config.toml
d_model = 768
normalize_top_k = true
lr_router = 0.000957
n_kv_head = 4
qk_norm = false
init_std_down = 0.00234
lr = 0.00542
lr_head = 0.00353
Below are experts of layer 6 (counted from 0) of a mixture-of-experts language model. Rows are named router (the router's row for the expert), gate (a neuron's input weights, with its number), up (a neuron's input weights, with its number) and show model dimensions 0-191. Each number is 500 + 50 x the weight over its row's rms, rounded and kept within 0 to 999. Numbers have three digits each.
After each expert's rows: "comes after" lists some tokens at least twice as common just before its tokens as in all text; "mostly gets" lists some tokens that are sent to it at least half of the time. This comes from a sample of Wikipedia text that the model never trained on. Tokens count by the router's weight.

# expert 1
router:396473425634453506573506477485572512501464499470501513544564448405529541531440475484630490499501528485523509470485485522432518582576496541539462520492592530490449460482528557479508478546559558485454417525506414532456547495430547505545474460527490536454505494489527414464419570494450507447546470540417525543426512459526496514543506530526474531449465535446464536494424471589395448560532521509489457503500466480505531566578528471511443520473535568477449573487431591467526468445507449480493538479559530509398479538532539538532467445494493503401545392501437467471487473545532460497
gate0:506546405522468413538481560398485440496549399544471524487498471531490607503607470387393452515392578493434464472481510467518392562533514441548521484510487462451446439472461493497506486432458533412553455495521504491457457571560528519457526454444496438548514540617561492570410445443474485575506523545507402448550471461515473522580525465460507459417387455570485560554547507498486573436421444466430534557468480468576485575500487556563592447484541424515534556445436489470441513364473505490520530570512581509530486376554436530464479508550532482560498467511505429514378552546482511573
up0:571517518479613469564451589579540538502475470506484436510479463446500531530566439400444472559604443531419485500523545454569558426440551582469455542500496446449502489538419521541476449566458530457478494491613599426471511446542537511516548530487544522504419481491421495535405403504512534515515530563451538472498488439481476414467493496466433420466431563611542515533516558499506549512543429580441642519440520591538476512478457486488558506505555537489485501496535545503457583510442500489531462555547559541489559445470495434509459493523561441608462548455467507494434541509497540472
gate1:497505547510489515435527516465532534463509546543528529528525462500553567581444488540523448453470499545471492381514567479555527556479495472541457482417486424555453469517579493462468474459518559576393554485529572514543534567460471516508415504555434481548512516470486490543523423374532540426478520510506577561528493422473483532606530493473349468451492540510530548579531570467604487545521475633465377559512444461432516479514557553354423447405402528582507443466554473460563580513528465491425622553515447535584538487457552553549532556617499468543510533533554479497455460502501485435
up1:518447556556439523495603488526503536493566502573550497512506466526499504517547534501568511418470452494561540443504578506608600586544472467531448492519485491572484511528579495507574538437561605473431489548486486518566558541561493539397608522542569511578497450528589503443591541416498513452506553462469610510402507473523471543469414476456441479517471451476516486495637461515578501464432529631390430507565500511454513452456550454468468535466549531507567452474589547485488537475513535411526505563583439584490420561508474404489488451517541605527506481495410493501512552528539472516
gate2:544589540500422525414555450502425445473429535558490445433527550544539482531474562454440594509532520505436490470476478460517497512457530490411563550618470494546559513563537483498501477581449489561467347479421545459488465507530423601522511442556452454427528452517567629512554419502414492441519482426579520531491445468566512474494473491497494514456462542438589475456539490471491421504448486533481400434523418518521547469543557470454565499487473465494560458497439417553495422385504472492467464469450416561539465498527515571528530465455481505519523388446427527558460405542518496464
up2:496535515485479540432512524530466466523414468490522475489486451552479486523496509447458594470444564515440524510476474478557475545595531484472617566574471561452571549497391543570465403473425488547495449505461579511486520485477450585501433502494437577395537507480564594496504396592399448401438439576460549483533543458553512487418429519576570476464437505423441496510474447502506375448534441467532438448496466541533469462601523429488557586449471541541507526442566485528566428432575500488480507535532516554581503485515564551455550547482490527472589364485448564495479490541475530515
gate3:459451511418547573529554552528510543468433606543543505488529515438541504561414423557549472463486444513433547475497460532455534479529598504393519471517495506511551537405517493465613538482546463569537540538572494500546516529498565537463539396466447522549488458507502520538524500545464538590540455421596387520503480464570489520481451443560550446560424494492615520500544517565536468573504484453539523465482535529498542455553530542450526483565494498490498441534626472483602483545531395534539508562410534495494576519588494506505596598527445478458403556516520528667530503500593399490
up3:418408428536470489497582558584504486544474502508543604535592475515537565518445552529516520487499375531456554521498523474489433494598549511367522513519560575476466468552550488492499599458492532482552583475546526444488487524533530564447512459417551437551497458592467578530450591442495552575486510487571457454515502523437490479536518508499463462497452474519566468544574555537451505537504537500477442448496455563507499530567490449515506535523485487535500455523635520593520486495553453494449473490486505550535629510509568478435539521484507430437469608465526573612511486537491475551
gate4:451440485482513544520430438406537448419559502490536544528463480458346490488504444506473515558380512535439518505510414527458551483505533473493447532482546575497475539554470456457505558605478593584492500473569459501442488641510502570503488479492538614470533491529548433499514508517565507506494524510551517502487520474543404481482529504468470476496481475549427566520548361491454494549488481426473473455522487526535497502507494524499584465545412434547494528510402536449536490447449482547502431519569427451564496611448500610400428498535508522552531532441493597494404579528429516468
up4:419519511427450610569523451451493505394512439487565467449501458491344567504409518572441411523392571590481512511540457514436485495490501415554530540457431605477509466528420525482534601530427528556447482430498436495531476533537416546519449558529497584437521450443477439505511503528548413472491533510449534590472515552646507479483502429423537511467488506500430561576492454494450563517505454510432579514536521491494438481474485528491561492459446473416520440490381461385588483465461531501495474488521501512581474587484452584475446517532481583518545587505459497544479582495511455536
gate5:499441554531524459570435524433469444506502522470519492488380427499424494490488577573465570516441486536614617507514518463455443490564458475470634445513424592505409546538491487543500429537513465585459485453555360488499536537400539484540524464490510438519560462558438557423518505572537503496463506467522558462401490525473582451576463477457454565466500430439392594448479496442458445490493474489479526526511445490591449576447432484560450472542530497492524541504479476531491536508485490424593464474511510498402450507572441484407505462447475537453417547594615534536518457424491398471
up5:436472543536441491513665539384470459474477465502496527565551493534437480545517465506457540559517483544609564477463476478402481584426561509489459434549455515454479450560481485496528456536480537515468502530481435481423550523565430507629597493583506489562455415509521467508501518550532535477410512495531578478447540499503492427519460431438503441440397386473522499461563513411456451531459471406513535529464480529502451524416453503503469501560533426464459505452521470564481525426568464425647453492468425504495549447526464514465534522531545473528455561495639512565461536403529462482
comes after: "\n", " was", "3", "4", "18", "8"
mostly gets: "-", "| ", "- ", ", ", " in ", " January "

# expert 3
router:417579508436420535525532485523547507541557484426481432603516507540500635442534472548596502513428418489574520398559440515501461536502492503476491536472439576630620395469506481544481514453529530491525427548494475484552498480447438567511475597501403522503441551561580536487587532522481556510552561504542560594585582429502458410588489531520490406415483525557527528507566479527508456483487479503517563476554471470408424447487454523576410525545592496524502491404482484469491504507506515529399498459482503450548449497510549539563484471430508526557413451519522548488484553478430486474
gate0:386536592470489529488435490460536512455502510543475458604587505531545470372495522492486564493513506570483535528537487541484523570465519472431486492472462468387570513616512547561529568453497488486478503530492478487518462485516497490508492505419487510504477492494507580537434387469548521495541569530568577493505491519421479505472561489539499557565490513535468496453363419501487559514506417514548618469444501551539527532506577579456541469509515366464494496525521500430509489449591558504478456543500531461526565554463457538501510519528514472469469523540430564558599401519551570555
up0:448535517467569440480500482540471498527473442591500546565503525550480508489398517509468474524487439553539481560468553494546401481513527472507481500492554475396540528524504474607490491477572544446480519470505495517523509521588451512427470491403413415366567530539557563530423462466498532474463533513461578474545504440386510557402501485463477578517529611394440590452453501602432451522517461534478584532567475507581528460488482507545448449480474426584534531532465473451485509391454530492538467574424478568450482529500454499562485473532497513509431599579450510584541368490535500499
gate1:483531447443506614484566559517546641474471483465450431466502503477462547495629510492579437459500483516497486496484527576450520480538419519491486492546497549422573487423492540443485495455510472579558476547500497474514500589495568445422525531482374441481499415433538574485421437435436477549541492523450525417527507532511445466511449466436479541527434479540481499473512579390557541461546508485441435428527401545531465467497477477551476516533499468567698508515573519500501486450528521491520502457477538407458462538433530557541440557491467547527504563572520517500457534605501514448
up1:454569549472526493512511441573564567448420510514395452493489457449479597498536519488518443489450492493449501545524451494548471529543459459571485545471570527487554481484486513485453555396521521610556485572561423502544590521555529524455433572530367432517496411413589568512443472504467454572562541589515468498510479592496507420597465496474530491480406500541434511484573497434487501390478499510459506450483355579572458466469454588606526467520577499516556499505565465538437464470565609505499608566455561406470402568459487506512418481494504535484552479492535522414564566537499517431
gate2:476551581475506539517539462626404560405465490476561488506601423526395515482565496586452516476525508449448537501443462523516447456628464444508560544451523446482411468430579564539496619533473486492544640477449506528493451392448459482566469527504454590600497456518584550481473461475519410524456494418493477401449572423544523431499550529546520598536581413483542454481558496487577471464510588523578477488474572520537533508567478524470459547442401579486531492504461354462503477443497505477488535385477464586493514549471561566441557543507525491509417497475455522552482455517513513539
up2:446502563536461445546481440590351521362587438516518459455576469554474544542476445547474504482586536414517554525526491563555508446523512391554441561449504528443466480526545489560440493486503536569533507449450542618572438395500470547550600534472477538525520506464504518445490526520477503452518512480411438426460635446524463441458549519494492564460526426428452490512560541503527512528505500535538570471465488487489500479476543548522524523505422622460482500478442393502571488421462450485623497424479442526484469493427500486459549489531494527449480416385502500521507455433463487511
gate3:539495581483527473498510599445501449564570454457521564472392432475561496537585485570572508614430511473512535492469454511502467500530470494552552447476428594513597512488450463485401538518501533465610564457514551462549402536485468510520574475441470578482566571493435489476491499573556484404436606544533436466470497458518495494511474526573523537446552480432504595510443492432500435460476476464513495507515556322491585494583472515478431436510472500536509472451551516505508555461488541472506483512582386591616476437507537526502428424489393430510537523485442522440604537439413474467
up3:441522580486474484462556522505474546464485431453486660470424403565470507535488463547505483565533503462448512464558504498453492562488563558542562439533410526443564421444498557504541480514492435469476451436402518483479421539441479523413460461519488458576503540475534503508504546548535462444521557505473475478504590502531423549582460543526459520512546485465469553446588551537560495431485478547502487440513474449582580553539544486603417492529581415558556485556597493600479524503467543540459559511587377606571405535541456465459520447520570582518487490531442519382581580496438484598
gate4:547455495540532421426444506550579439496485454478522523563435553532536503378584412563466578454542496466476503462422560515461410498502549608467559445501402429482462465561487395426481492505613427448571566414430478606479542440531494531516517489548484518500564514522517583573605540513471425480465490504550393530453533514440525561378472520543455597471529458470554499546439536506445445524481455470523597473432505516437511516528469447412560541503535464546532475438523498583402474515572424458539601476535524436577458422423506476512538392510473521539492546636493355516495520467526596446
up4:516533468597589495431498433461487482571530468513573498511503484478530512398439483517504564501498497464428455376475544524419456530479563571426390346492516477420479499600389433395508572581555431461559478430420535492513602485535472586609506533441465557529522494516564476560540539503465568503545558358566411557511451564470528621518520525484514513531592535528541513495504532471475558533498586458503546477514532483619537557526442449525527467440547472517574496455473546531396412446546482480492550527438438464605506462501511503545561446507478498514501509662493373513552449473487559483
gate5:503505507537613571515478546554520447500486482546585515524488532517503504647604615560461481538529505415465494579510486562481552559484473456459614574503513477526514460465497445451454513393534493664527386579500487518485517514532487439507556390537529521596545486460591535561521611581451449543589468545411555473528552609472478504462480476482522564502481465506560505579504488453376454535513473460480519489486442536469543483569497587519486553594467489486554493510440497553380538500468575489513495464494508542443529462476517459500534468551534471549516511538526539525507481465502456495
up5:478509378584474468547544542500430562540478517478472556393513494519604539526484576465429487550397468512536478477480551412567475519665564560525559494517563490488479559554494458426471390520548461568596451547502559388530524458478549533478530607532500466471552460452506444520519579501490524507597466500543518488534486494571524554547541531440448507468457446466410470554502562450457538480431488473523513469501417567520501493577377476513382580607519578530495435519539459538540460480478511504502519556578464468475539545593518504491409508541425517457478432473483509559516486506472559514
comes after: " | ", "0", " |", "3", ".", "–"
mostly gets: "% | ", " | +", " (aged ", "andidate | Votes |", "| Party", "%; "

# expert 14
router:480473519481559484505575504443490523490532489522573449497514539524563478570453509488437442475509476510398458512562497463507525426451473532538502451599529534519451460497486513442424476569549541435548499453454395493525503430442461484494455564509532472520497562479414399464470539495447534519440541510471477534474460529435542478487431503510514487541552564506528455514580489464544511480490458523469465464487479511541489469475464453552617545457601486620432503472492592544434380509499548551460529473620522531540505503495488504485493418536465518429500469486527506485505470472388518419
gate0:480534443536478498476568494500385465472483483542511491510557475454493444475444408558482464530476471511569480489454540532483474554440512413453466579549396424548602511478481417566489498557487467562494581511548419503570527421547445469530614410519469555493537525539444476500559497531440540555448494452552427469519538540550423504493599527486500449533477466596608570409397562520468427515472526493473438474460486466521463476585545512573506501463504462513485457505564509559544545481535573541491544465527432435575636503524553530478499503390498476381559581474606520529510514438588559452
up0:446508488556492513559569506543432484496568484517438525589520435528569428369471437504442510428544433482526576538451568409497461531426460367451443516444514506492535504511541541570443498466474409537489577489541490474464644508492456457540589517517517521446560440459510481554440502548452445562385495490474531520477424562552483500422518514472451466471505509455626481420538565566446499528509521510543477561433600429452534432534524517486421442473448461510485507533486551504495565525519522524558442462471388468520499475518569545479465573466516506521511575536587572505677574438525487472
gate1:465493555506482526441531407493503476495519545530585513515399569463560505505586515442505565504506541580492579576523542489537506482517518558416520512475440446482506482465511507525484492509515500500535516482504570474489467456512564495483511609493530506420547563481504592465429593564573446492480542511585502442481467515448490495480480508558447561501535559474416523540475437479575425520534544504493605494556522450593521620535448433482412593580458463503500468559642591522512504460501432439443567564513494496426516436504451503435506460540466552527553442549596526540540458470496438510
up1:509487475498494494473499492534462526479528494463546495518531474480506478557502408482508471506499494479450633537528540461486562472440425507468544529502446485438480516469522499489415557489555497429513523493543553448481454414474489527454494541483454464447457548471494539534562580520585517444439550467531485440437339530499422424480504410556502635407487435503524532493479371489507446490573460477562481499484489442504516522463433451523509547501545450484548440493597561519497485484515436418424569442464503538472492444438510516374487480577534533484529445567549535516417449520519512526
gate2:508470544522527576561462583488496497517439505454522484464489556366505491555457386500522437484455463529455578459524480533460526530601472418595563544503466584459483526560559548470444459528443449414530519454580345562580496473540499414546518474478541520557512474540536537540457508533555419525457532543499523508551491514527383472422548518520457490478516403405484485483545546518462521527516451446524455552497490412494572519510459505523547462478554534526449478502549435445560491409472508542503547429488453542495598534453541570442546489565497425531573517562532414617475466499429506495
up2:479495479497554522545471543407532500436407504522473467489563437410444565512496527511514332449529452442568518393591457526505495519523505561454514462480556534530474494489543470498580455543418496408485531540541400534517473574548480466469475496447507516568519485480545534518400544531481543501440472545442482502472595466530397454503503507473494476453520450419572536526490491441495462522455526512479491507511442473501522574402445549528613476495535572591540426381512485510456568539626479517613576517471534480545534510467509588363477453564393377532539544429430511578440480485481544452
gate3:503544493416479592503480459416516553550518519658545461505516409478413512554539499410483423530615528445521433516526534446526490457483472493457449515475445473488511506509475474480580419490510477448538498469519528559396451489503529573462586450440458441537480574561514534521534494512506444515454445572503391489437518467469557437519468433452501441537496517522540503535516582539537565504501433483555424462493381483515451481546526553506484521500383626515501504506431462461486565544455559472402401550591527548484506498532484466439459464472525537443581447529497505579476476536482573465
up3:515529487443538612456433448501446468529503488617431510513456396529370526475554555392473461481564459528495503561476512406531434579519412501421434538597535441421544425452468522521549389487568510408489495562471584530473446518470604565515551431467486487508413542532529548537456501486556560522462468585529477469379553471602602458527565532524561484510466475491558529442489485537550524600436453478558439463441446511537451468483537491500403524495465517515470500563457536451577466528488535519555466603542517516582538511440510441459476511488547501437595417503535453514555434475447538532
gate4:516625552421472501551544512520468435448481463579464481548476538544487460501476466469527472500486416455536439526484465431503485482531562539563527463536453555533501519437533442479477479495526527410526507499512455499518472520518468521391474463498520476429507589463605565510398507497534566580515517614526510461533501512501429473518556569460485500618534560502435504412518523494411536457454447453591457401476491433480465543451414533425423476411367610496544452505496550479460523437464501548572502480586464450518484476473536491483373517503509441418514473531469553458598496424458560548
up4:499580620394428493475530558486532423443516483536517495489532417545509474463574489467505485504448453516489492461435509480427485487504488504511483492567487493448450585483562435501458486547590528481501475499426535512503460537454462568477414533429511483364560591490620526517473523547500533533447456559585459468474479496650463434456540515468544588554491507562369558507514553505463470437393466439499464429517489493542532574439537481510498426518435506501529465549513490509526482473442465560523437471486423472454414454500558467538539494507540428442525547464513508510467474448456454518
gate5:511459464460521486585500534516459471534604424489551448579502504448525391539532453488417425535445519518431536515424552507500424438430494453501488472531507424528467535511502479500431482558526494484540498442532429482408510422422572455542496531476552459556608520455364548472513432542490556453545523478486505570567546587555593544439574454455515422576490456528523467561569381531535551512404468542610509471540474511538494523551619401444519558476458561453656479485380483516486443442519390490539557519477427514501457439512482530589390505439537493504496450486537476473523496505436544536
up5:495573451546525511509456611507462553540513435503552481510487483463474402504431427513441539448450414520440538543459564532490428393387543548551481536513525439451540603532541448479444488460534512507564508474525522446528536427469533429475571611486523530557595396446379511457486482512524496395480544479476523537471593512525498549455585553461562502552503525525506491507419421472607456541441441575583462482442442486453521526481579483491459540484419515516581506568354502461494434440556508475518524448475470485495567436576418522550411515460507445424481435491468429481494464526405479529
comes after: " ", ", ", " | ", " (", " in ", "| "
mostly gets: "2", "1", "5", "77", "6", "7"

# expert 6
router:421614549446558432567438503535498514490536436434557479428436465544533596606516537440492546468456514545437520512499575501498514554514531514471538526467480545464536524515489548473483521497509510646464611560519489533492458544480489623512478495512488553504556524487476453500516417377515526497481387543445470486443518468542564503494523465524489441520457378422414555498499481468422501562552504491470527517456530520496623503507593519447509518517428516629509448487462534498415476547428540402631493547562486500526576448494599616555495510431491430444460443525499531467486492473518538542
gate0:541466498435566497508517428449463359444548447463541507504485556482550436465477564468500513530484534564479573547451468516447516568478454562431515416481533445419493464501550512426535524590499401440440548474478572444577458558441448505471576538485479417467513575473493492521495492492543461450536507495564528465448493578449656465450537423552533450541448533504513470454548485505452558535504510478481633486508569471467521471508557632551542539519435510520524502492480527424468509424489481483447540424461488630518453490429570413560532452539546530504535360453586452577511513473540515494
up0:556503542512572533432427464517502535459444409445558487499523503536564441501458486530513557515525434438551477548484542481554596490424445510434596502517538532572483408439565481509434573522499498500605532526528485491462546483504474514544498518527496595422502434484493514522499584463584540442509492480487476479594473558493538489508562432551455560372504523504449411444512464443432494523499468459547500456528556465463476525438619590426472490390408465386504408412521551495527540566517502485513489510451454533425431549481509535563412486469528515520487459451540395498503457489470425533
gate1:427494506479618528586437434470526512467527460642502459532575455481420576476558450491448391454473527493437455547399476435564558503495646393517426372520518454536489462478486467533536472486490528563475597444537444514471572504386399555520474539469475385522501547450526480463594512528568435569497527529526560616544545486430525552552491522451556576480521512531496515580406518597540456538467506441561503523485477467473518498396503636538393526509510454557509459618468428524486513562525518494549492455525449394515560594522432546476424464463510566518533484585492610498456423566460590523
up1:470378510440482502525450420537544472444586500561574476475520515541419522507449460505552454497492591493532543521445386499436502510449512457577477454545474488529568460521443547512462474491419444493506554478524553544496538477502417523527504418428575433482500498499412531506602537431531446496493396526470525571543488434538530478555532551422413458433528558608460481431494489614436529497502493542477441459555541506501570461515498509514440493455474473538554537593501423435536573513506448529589553457531526489516586541551450501529528524579492573452556462489532498561463413455466539563
gate2:603501538461565455599526517569446563530502498449539533508471498497490565484482531510433443479475436548423461540488526413490593575528407481479612404482500405457491529525455472417550505504492454440500529497497429541541476499508492520530489501406469457488499506519436531554424409411490559458535558469520449530487458523520486538441491474469493528558434563511594490620507561495508555436534504507471544554460515538490449585439485536489490499581518444445543569547496492499418504528557507486463450603467521514503518379497460504430530467444545414549476485481539489527516467556520596503
up2:556526608482545569582423528516377486569453584432506455630482476549534554497538530439528438513434523572520460460513520436528540519571417437476581457492507493420532492515437426443497601616498582541516514429490486514553529584466440461563456441523507448449503493539504540503461502401582522480507573429578519542471527455531578481451493387434459513460483578414509473515509468530482408484562503508485580490519546551516529596556490507482474443510478475530498519600557435615427509558548531507529534532507442575488535489474477469421496448417526413602487536511526490521551422486499542525
gate3:496453581478486511475453417443437609513495575623536433500444509550536623510458444474430429427534536524485650413484499376484501526489477484540465589444565504454407474546367492517502476577511508491547464467494471574486489514513473553526451518532517462483499490568593519583491473558593533482588415492572475461613446561467418511489486497489533481592524506465580457504494542537422565500561555484472571491503539399513489457505513470574426475464415605518479523405540577540460452408558448488511581493549525554519511534517443579516534516534493477493436525484502447447560538500569560470
up3:454465576502434429548505519405398618525484554602522412488510437577525527540497421485419553463440540450464618381469484367444502557466422458532552604491521481427450492534457585486458451542477439512552530494485457530599472470583477443510449517488559435449611490569525481554491469508582498502491444465487489532553490570527486591460477546400481480554544459482567470489471499514460509535483555466443536464461551453457383474488453528568506503461479592497515536352577501536484496456472447482478577507571530534483481538494539501509461502458507475459417481505482424465519518529555588544
gate4:466622457498485578404519539512544510548552469459550468446535604500568476541488461444516521481496550477522594471467612454515465478489519559442473472561547499473460537543520450496529422423502545571525553478498387555540473581481500524455477540562566462487483560496564518561448509509534461517449484447447510498506540503568501532518518456512530538534486450598438518504577475579550482450521488491425438442552486528449547491446464547406501485528475460564434477470503464503474522497520428519515476452577436470413470560534485530561519469497550421444534453524493550531502462539563424487
up4:394550442538476608572417492494544414455611569424472551426507474491460532488554438428426464541500511472464622492530565397535465532507483526509489508528487555610533518437605472505532478495488480522484495483521373511502574578493513590540516614578483414551466509480501481523493545427530397513552442437498456509508515512541484589459523488518599477521497432576360385525552476538498548509492556489563474494454479476521478441553506457533477441561573438582583462484499501561534434407465568489480527503532486415467562526601463531620472572476544482495439436533487509583507526554563504456
gate5:478465427551493478616423439487474522612542484530508524570479631471486467574523510468508499441516472506526472486575538529494464448460503477489523462527432466437449409525526442551487375538611470556473513533580454501551439518484471500439549595516556462575538512494463480579558469464491482459536539594517415471484391557510437431453392534502436455475555507554592497529548463527481503505481511446504541473553516534504458503457498635449525555512484467481440548472444555484494454422618468445542500580481500444532579576599502583505491512431605508461421496483476574420442517491501523521
up5:472464494457474480601481456539577593602517485501509565539474602453498515523511499415479461347474446560645476498506440566479486403478476494501479475460380504496512511536510563547531389525500488470525575506500495504482488523518542515492581509501535514632508443519503500505551419532521387492501541534549466459563373501522534401461452555456480426440614531536487504501579528551456444493546549468430557519517527460514520515428525560508488526512438553472430502494461563484485496418426500435477558562387523517487493545576529577572514489486640423427496476480575538477415517454521501510
comes after: ".", ")", " |", "==", " =", "\n\n"
mostly gets: "\n", "\n\n", " \"M", " |  | C", " p", ", p"

# expert 9
router:581538432401432486425556490553495549528461490453569477409477565589518419548535538611546502539471406501479485472523535464533482470490532538553521433475519525476398507556420519497540529504490466567502476497576498492517519541458535503498409584499440438447620446456484541483605461468401429382458455488516548441521519473439472425501448361492455482559549499421479471440455453432478542530565548438502542497513599597557443485475594383476519533509489533364512527543456466586484526525453415509528490537463530415488506470455419521551489461585570503431520518502563478543476474510571493477
gate0:533489525554494527436407540439573484533422436551614428479464517533585532370477587504576468486544589541446454490524472491638467483430430532454524373498553453564527511549477508505424552596507528545520544577493609534541513527450499377441542460543601496481545501466472520467500501561558552446459534502428437538551490471495491592535524488428481493503575532564461404507460552447422378505440595531459512484421560526394488527481505494469473509507593481447484509398562456494476441470473508497477503467499462503469443405475522507505510477550514491523423526487584453434518556625501490514
up0:489433475504520587565474525468496540474388491625522395515508504436460487418579500462567537581515464516443593529468562507543564462484420501453502390470411489468532516587460524524466549466451507553521541579526584547482544548454537446527453487533496569540516483436482547584437534590571505487397521517447520490528464478544524525581526476440528591477531609522500447490451491462454410454579533533526448468476513518468408504473486480550502483489548552442520508441570367390443415447548533428427485526400498519460370481482567532524579562515572551457501490470514454423478521527595498598
gate1:522464438465454525461510581545537561558400473518538477543470529565444589483433598547598557478485474538514523416519489482514457477482501446506522519428543575440463428447479506458370423461536485521464425436521560530460487466427436516412478489425510398589536500450548461495596488523568573471573365538471458580524461497553443547447503478536596460473419514572481661545474449416412425492437494524533495562460447578459497543601449508580527456531556503528430510476495467459404623391478603557490521549457520494540439426509550459551477485504545483451557497496458451580606485420509491425
up1:484511515505442495570496521574471439501405504575451434476543497543501551463488631534576461473494411460499476431523495500530578478499462416549526525511537463522387499510541535565448453478521486500467506501511535580557569545455474489470477484426455447547543532430498510494542539532538523558544442527555512528551425529555438542496490516546550518412424413634494702552459520424421400580379489567546538493459430584446397486541420488612505448488512464457490465455529457416451567438525546530508516510495453520560468498567549526606413557578521496507491527433517485521620503501513441426
gate2:541582496494494463537411549569519493466546511551514488553381510561447487427434529572558510483584518513434532613549465411597480556569402505593550508468538531551509440635539549443434504620575588499606627520611478568549477504528478393550484467458569487475543472426475518552373533445414433414527569478482483482609536545475551534524563502500527453410564494495555498468505516568438537599470505516509563518521431571519607564475517480524540487557508509482546562453470387485559477480559466501458462446479530453570465529497534456422530482589536490447441553577502503460511474539533475550
up2:490629520540462510548482468577444440594511488592536554543502497479497465459451531555494501537489483508448460583570542526562526521581441597506556536469422533502514558466491519476357572541519558504457569534585472587490516543460504453479557464408602538464616550483460463527557564456509463498527496490524548548589491535543435508493509494515461523477500512451587497456519491540491590517481502530503579430538450459566526533568478547492460571491545504515515574517529516432539516502458500469524577485557480542586428571493459503557438411405542432532438540549503440521487573531512528550
gate3:544479496458469453510521404463588476524442498476450394505540522552512498521482476516570473529560459563525449395511481515499537489454418432474562478495447479473532518496595476495513495576541484565514485480496535505595524464538472537473526478494474392502505455579464514592505533474518444519538452539411418527480531451594381647459488424454580533480432522494485525560441499399491478544483509417427570513523449487456490453457461577468582511511531575541500553533509564497476509520528570489460550491507467508389440489454508474486480511602605477485517462476429415511416597490511514564
up3:498422551463432428469504431533470442468518470420526378500534515492436468466468429478484595503521490490506479384534545498474471541539442509514479466542548512512577482472529423434506527544526428531578419468422618465581498473484522518460543545466436450488493499469499510498411453497488506462525466571474454519553537510616435689476492455492528474488425465642476482567539478461436547503467531431523534450523384486499418476552446471478474582549479526525543559449470493538483454506458501516576561379541470406517521411460565377424446528486516430476519489493498522491474550508541490565
gate4:446548448475525471490567524503557565570470441529526435509480504501522448542490578524563486523393503563511501541493484515405526500548466560526447508525540617501402518484450476418513596530503506496561488438561442504493497542519485474529511467532451487647524467410465568541481511502454542541477471449431526548547663442590444503403480519535616584516465536503544506537446521400508482549557499421431486600449565455443498487489598446577417524483426554365410496483451438533502481484513470459554605463477506472522467445499610512493459477519578530540508556494451524583460475520512524563
up4:493515521503470461535553468563525526450598498415519471482457472585568367505501519529478484563434526518558424555542396525549492506474418545496399411427592544525468514500581507426542579519599543442464448507594429484504565565395479504549547482551501468540500433418475582468564457521550534480532537508434436471575514432496386495462494466565578624505447486462478485532437492449547453455540439472402469479510554549444474588458495481522485505466562425461419506541450522499525536465427585567465629477518497490539479522543530431459540501512507540580454507506467446525458500515472429489
gate5:483453522366627478478516516476389461490463484532584562490530564550474596467423527498437516504587443529526503597496478496566475507508555387360470510574527476552552481516548437558454511471476484493558512505467479591461500438560491463487444450432481506574513439508505402495522444555524476402554392459562490513432554565527550378505480570514521511584526404502490474497556493498524566484538408498460446535512532500538613467471599466484472561644555570567515472518540465514469481505484502496455521477523447419450562544434463462508449519458560616461518463447500424512447446535452470490
up5:472496439431529476429549472394441484448499474584472516443497550569476554368539496490498508479496527554553542551544495520603501477550559538528506472526537486486463498414482518541493544457555395541568577449553516536502500528532458528489403466417465468648538473451544504478483489502549514386539477394516468540433516537574523510448496519402483459535546443452490418517504550477510611499477519514495538510545441547519470480508598426464398547552513566512462487497555435510477489470495530578442492446570377460498473567561479539515457505472557498486454484439518455476459477512488476507
comes after: "1", "2", "'s", ":", " a", " his"
mostly gets: " song", "977", " brother", " son", "971", "001"